config.yaml
n_layer: 11
d_model: 512
n_experts: 64
experts_per_token: 2
d_expert: 224
d_shared_expert: 0
activation: "gelu"
moe_layers: [0, 1, 2, 3, 4, 5, 6, 7, 8, 9, 10]
router_score: "sigmoid"
normalize_top_k: true
routed_scale: 1.5
balance_loss: 0.000117
balance_bias: true
router_noise: 0.3
router_logit_norm: 1.5
init_std_router: 0.0098
lr_router: 0.00154
vocab_size: 9825
norm: "layernorm"
norm_eps: 1e-06
tie_embeddings: false
optimizer: "soap_variant"
lr: 0.00194
beta1: 0.95
beta2: 0.95
grad_clip: 2.0
batch_tokens: [65536, 131072, 196608]
seq_len: 1536
train_tokens: 1116000000
steps: 8544
dataset: "wikipedia_en"
Below are experts of layer 4 (counted from 0) of a mixture-of-experts language model. Rows are named router (the router's row for the expert), up (a neuron's input weights, with its number) and show model dimensions 192-255. Each number is 128 + 32 x the weight over its row's rms, rounded and kept within 0 to 255. Numbers have three digits each.
After each expert's rows: "comes after" lists some tokens at least twice as common just before its tokens as in all text; "gets" lists some tokens that make up at least twice as much of what it gets as of all text. This comes from a sample of Wikipedia text that the model never trained on. Tokens count by the router's weight.

# expert 53
router:154097175149094096101115093111132171071144051078151133119094156063148176095158121171103133153164129153164119129096120132108078163135127117123142160158121135072144066131083119076127021166044091
up0:153121197142124115137119130122185095049159106124145078126115153114052123113073088180110123116129070125113118141148111052102103138172137172129119103116126105084168129107136126095206077131178142
up1:106120127141071192136154157088119166072083124140126112102132092087125151106097091098081100145101166161126161156134107175143074136144089159166155148144123141056159119159087122104080099185157071
up2:181119127095159101159152127114078211098145130132149150187109157095146078233090169020111168120103156189121122116133058114096168177161093104060137113182143135113157116121174113142116178123125122
comes after: " (", " \"", "-", ";", "===", "/"
gets: " A", "A", "E", " I", "C", "B"

# expert 17
router:121152114135098151141096152128108117105176131135083122104100208161092116092157128120143160157151077083129145111082083147193175119154167106158092145143084160136104130117115122144144130132109120
up0:158075115153086112139133173136110136136128176146069089114185101083117043094084109052078125165212139153153138140087090132119143103069120140153089199131109127103145149165173112178189143127136069
up1:109133172100111123152106126136168178139068154071080152138190095147156065063087137131168141108110163182091116180139189153107084127124133118105145139172159185175140159098116119124059158151169128
up2:159125119089090164171136193122130140091107152180139144168131142160081137147109091102145138138129177101098100077103076141105167097079187101065102082146138178118165163123134163156147145097126075
comes after: "\n", "|", " ", " 13", " 1", " Turnout"
gets: "\n", " ", " |", " MPC", " 13", " 4"

# expert 7
router:100099105117122134172093157122146157116097124078155135116101140140161223121132117106147116069131133108074140132148148080127124083123159103090190124214170121141130113076148096112106169147101130
up0:124150163116115128097123165164091119188167147096118152170180097119116114072101157108124145150165123117103087125176127160171094115122129150099059225141180106140145188150189113123141133161176131
up1:109123134137142105097137147165077062131142069140133186094205106138180181132170163158145117109085104034129145111091127139168108132090101169156120092167162113127196098113153103195141130091154099
up2:124125162123130104156160134171136102065166208133135149115197130129151138155104184111152151117154145111136108115192163129140105125114105063153147146194143190111179070158097112162157129106147076
comes after: " |", "|", ";", ":", " (", " on"
gets: " 1", " 2", " 3", " 4", " 5", " 6"

# expert 26
router:141184154139156118121152153080120148152146128099130128164144146090154081168151106124168093169168103076145163126072100157116134118060105149112123181112183116130152192114137173121109169113144153
up0:093183140141133132127117070142169103146112091116128123218106120088050107177103146107133118197153154118121067142127107136101135133141160165058131163141164153090104164088132162137106160166117085
up1:112124088165106118131137141205082092182076079144097158100152118118153112123146130144139149091113191133115126122150107092195156107049151164130102136143116134179106183134107089091125147088181127
up2:145149150126103154077112157115144145161138060173157168112176140160119083157130048154137095169065142157148127165118107171157118175135142076142110136156111101164105082098126096075100146109186142
comes after: " the", " a", " and", " to", " was", " an"
gets: " f", " d", " s", " t", " w", " c"

# expert 50
router:074145126100099151114123179133112087164140171133107112133107142153130117160163155133132133112093077182194060115137126144106155105137120166127099145158069129175141134132116126159118219123200120
up0:153083180139127060120125162139144043178126094109135140114211100170144126180119123125089090172124135138230094106137167103110173113107088146152120075097144135151127076166140142126155124159150121
up1:119140105112114109169075150117160120131154143079119191119146141134091094188094182071150114131148111111119082148194092121150141112161126102144125115087139127169098148168086147129117115149143138
up2:116088161126128149128120159112117159089121164085103134136134114142131187168120156133137112127095118175095094115132154167166111149195147167138156089125139120155132110114110127162087112151087113
comes after: "\n", " in", " (", "|", ",", " the"
gets: "|", " The", " 2019", " 2018", " 2010", " 2011"

# expert 59
router:057126170133153115088155200147130100108099175136115141113101123094093138101130071113137150118152081068126150185128170201123141163100133152039104181118154118136131172096204087131141122157151108
up0:063165127134113131150094138071149137101057095130177174105096120119113100130149125135035099206123126111104154105109101125139100132053113190130091122147145150151161092136142093146082073107090084
up1:076146174104135083148067153141129112150108092140164143162095126139136164090142149129116128168079142141118115131143130153125079185124126147092103100159098132142201121100100104137169100107145122
up2:107126143147067138078197141150105162145158153058131087147167129152142141181117102139098072159102148071161088137132128141112100173075121161083123133155137144088157131102148123110108142100185118
comes after: " of", " in", " to", " on", " for", " at"
gets: " the", " this", " their", " his", " its", " all"

# expert 15
router:127141136135159114142122128122186189089137116166099084152162129117167110114138115085170175153144148075146147161157207138179158199099149144144146114134132124194121121112167116147114128181119097
up0:060170111134114086152142116159141121105145109106089135151166125105112073139094182105136139092131149112168175127170139110157212111083111115154085099143142166179153106194169088153099088121142084
up1:127136150162102077194137128140079078091146160080109099166101150126098152124121159128157137141128097154144104117160120134151092122108081177128145084128123102171126111114045109113085135128086084
up2:059139177145119146142098065089160132160155105113140143075118142086143110068079139123118075113168153172108124181092140059130151154088121118181105105125147144116178133144158158164153132167045148
comes after: ".", ",", " that", " was", " is", " and"
gets: "'s", " his", " he", " which", " also", " it"

# expert 43
router:182090171153111121076168106095137147130178151215128164106161194101093129126138064106166128119124109105133151156145130098152140074191122153099132141107096126165119120118187129105092129122100134
up0:126098118146065144228067184159124178151102168157130094165160139099117133124138068098167097141108162092112174141091135121180148159140116137144127147154142127184162164094063083131175125147045158
up1:103131139181129149134136146181123182129107150119153157133107137106126162128166111085130176128084095101107125110107172104134105098144079125159122151130092122165174168151154035061189143124171144
up2:170168133070117135119157098163128149157179165212117131110143149081182135147123094119178123134157144182084077094151145129129158104165078111096139136177138123153137135158171100106136119133172095
comes after: "\n", "\n ", " non", " co", " al", " Al"
gets: "-", " -", " \"", "=", " un", " back"

# expert 20
router:139130176134135074084193095096092141095103104148148120129084144142127103126147237188161121155073088113168107136127157104093037079109140116145152104126144121184174034100130145163108129142132098
up0:133142155162094108150133107152112120071131145163092087123092077190183066193049134118141147098089163156093118079105117108125087110093119100072159154131138095173163101127124102156198158140160112
up1:152154162143168096133068119097093108143096146068200153064065110077132151104097062160077090117126185128096113133136137190173121118094072124157102092145156099121157102158143075174146097140146206
up2:130182151107111131071166127134122220127123165162182103209153121131128150129078181165151106179126110123067070156162135154150122157135139101158098147158162107138158145141192091148098164119129129
comes after: " ", " 0", ")", " 1", " —", " 2"
gets: " |", ";", " /", " —;", "|---|---|---|---|---|", "|---|---|---|"

# expert 57
router:084102218088081085104137168136148161131082151112134121121146146160177181087106124078179116064146203141144155143142147178092127164148105121152122118112134102052133141126102185210148088132109164
up0:112119188132124117128127126147130147141126111123146116128129135085175105057090083135126121140140133106153144142099137164173149163123056084151151156078121086168177122196135088114177098095185098
up1:170087102113083100101134104165181174129091127126149163122162138108118135162107098094150164125120146109149099113125096131112099147154098114140186114173101130132100158122191103068128148133126134
up2:095103161090142135165105104137048124144093103142163127161124099106131192163091160120151092154134092150173114162123173161176181103163166172145151113158165064137156154102130142152170121119158121
comes after: "\n", " ", " JPL", " —", " %", " also"
gets: " |", "==", "-", "===", " ==", ";"

# expert 28
router:156103131095111107137135094111154133174121102130115078159099187167120160077151129142116160133096130104180140100109115147140161087130105104175126121128119110128128100123090114178143109112079144
up0:154056174122112204111164068158221103134137123125130114147152129114146128137111111164134063096109184160119067125141110088105143113125128159084088101112109051123122116162118118173153174090118041
up1:090151118079169132087143162140108159118154170137061163101118139109183159150124142142183056084139129113150123158170121116140125151151100125072124097176123180145099120138133065115063106055113125
up2:129150167158190159151202164108140137158143156120106151080138087093126154100139112133092104106176069177088078133116084143166084111128181131086164143153198107107132172173137211132107096148109172
comes after: " |", "\n", " \"", " (", "-", ":"
gets: " R", " P", " S", " D", " K", " T"

# expert 22
router:198163134079088124085163120102079108119177101123116105176121110115123071164128174139139169118183154126104145134133099096142113118165124155140101132157129108102151154138128161146154161157193177
up0:084128109142122139141125151128144215216113087155174144115139066097193082117148142156183128107158178148109151135154091120157116140112107139094099104168113105154130130057124176144161150147116160
up1:235133114190159118150110129152192075150089184083140112094105106127095106089131120139136150187169165126108139109103117154127119139164135133144116148150106096149072071100126105153132129157103192
up2:098149096144117112150171166111128152249095135124085110134213153129050090100123114127157086135092146090120096156071169105140142143111150108103124145184195143140146204112134137159140101109151181
comes after: "-", " (", " \"", " the", "/", " a"
gets: " m", " b", " c", " s", " d", " p"

# expert 24
router:115137106134068186130159098186113141155194105072133149151122149147182075076136125121090101124088110181138126118095176073087148110093121076150123126092111131091160085090137088146083177092115114
up0:111165100132103118161132094176163127107152098108111142113140143097162197097116175124103092093116097120130099105100096121162118131104118116133114146150117119140122061124146078137117107108154195
up1:098189131091134137138181107095127131084072055133137159149073104153137156138144144132164090095080197178099192148096138126144155149137090079121167109129117147110145071074134139172132140121142093
up2:128207177132138137126147118138138190167138092147063158084078117209184172089121144109168133124131139093101114151111116085141134188104142134126174093141092153090198137156198163136105131148091132
comes after: ".", ",", " and", " that", " as", " \""
gets: " the", " The", "The", "'s", " a", " his"

# expert 1
router:199133125105193188053129118177092070139085116152114103187119083148191144101129109118103119085144094091106149128173096164160105119171133094129098118143135119079147054142125118150122164147148131
up0:169105124124119111160166160168173141127087109137153102170135117102160167118126128116124100102143180142110121134142138114172054123110140069120130097072106089111078079100134089110116125107110158
up1:086164091115174058171112125124138146153161097148151089125158100089058081162160082155124166085127130137160060146124136153122122137122105092114140156154144152169164088096079099093098118101104091
up2:084149119207136183132116173149117096137134129172163132141084078115143132192153210133113155097107126154132102142139106148070111141093051115073172113151125093145100049170128097116126103070098150
comes after: " |", ",", ";", " ", ":", " ESP"
gets: " —", " ", " 0", " (", " USA", " David"

# expert 34
router:218148096100144188157165133088083180154117114163125065121089099125132101241114081100154132097150169122136105096088155181153164081097105075118124147129092119115111127141108100144116137136115145
up0:149164104063142117093147137128156134179108128221091126056133131113107129077057115155121090111151133171171125120154130174115112150090097157081150158106088138129118131137103076140089121088104092
up1:158094114113142141113117114115136128127131146164113131136113138133070084158109082135140097179143147145126120100090195184081168143174115103129150102049129072172143158130126118119127111149112090
up2:126158123090194109097136145142117087134133132115151098112149113146178146170106169152203164123149138096137135138162118121130130105119125119153135159185127102194180086197112134169141166112130159
comes after: " |", " 3", " 1", " 2", "2", "1"
gets: "–", "/", "-", " 0", "°", "′"

# expert 30
router:195116075124122135061123134165154125122088132176090095120118151167111146102125129127141098170149125119119120116084099120161085137149135092146107118162191118137080162134082170112097122170172021
up0:105108142143110107109135136135159096093135090095121164093144169063112164159108057115116114107101161095163119181103127120146106129114082052105102153173171115121173090094086138094198144118155009
up1:141151074165140192136124177148130085156159214092140170157137142128104191171098095187148112156087147187127107138172118047105023182128110163174159138224133140184135118086113119132084122118125090
up2:110098105166124137105114077145108106169140056110132131131124093164105132164171074142155109144097143148120088079089112148146126166133080165113168180147093165152102100125100040129139116092125057
comes after: " |", ".", ")", ").", ".\"", "\"."
gets: "\n", "\n ", "\n\n", "\n   ", " follow", "\n       "

# expert 12
router:198136151097115155075116161115086103133095109150077126132088111169159080133118083195100152111157108136121144092179161121114115080174135086105087148094149091121094103135094161115112172153124121
up0:097127148125140111139067101138132172108116171189162182137200083156098168106116140105176101124096072125129131132161158085119168143147108122139102155112144135175175118162177124160122099181194153
up1:172108071141142090090180137076119159114099173067175143158116136191098121122169109164112113146129137176131068152152133116095101103139078081078115168103127135087123105184155111186164128109146124
up2:143099117147099129142141135117154072144105132175086155136150199076206143147107110087145094095083074109086133160121138132120119150091141151063164114143115148189113129131142126089105101083137165
comes after: " |", "\n", ")", " ", "\"", " River"
gets: "\n", "|", ")", "===", " \"", " ==="

# expert 6
router:124164134082107151072147018156096117082116157141127162115149130109113110141116148143139102144122112089120133155144119156099168149149118119134150165093094111151101153137189163107107125096128095
up0:142091125132112131152090096153109101154156113118113112120119152125152107145146121188141069110120153162155179157117146182096092116125176109135195147132080076125124117158172174128154100141073098
up1:144141079146141169145148140100131127121119123106087063179100102168137176118069091136171167158148161119167144136195102099158197127152125120144127110109116097082182155176190163074146053072117146
up2:093129132207144125140161116134096067123113075131113150097130109145100161127152081148111112116116096060102154107094170120096124104177082107175188129130160134139172192142162173186143187034091141
comes after: ".", "–", " |", " =", " (", " +"
gets: "1", "2", "3", "0", "5", "4"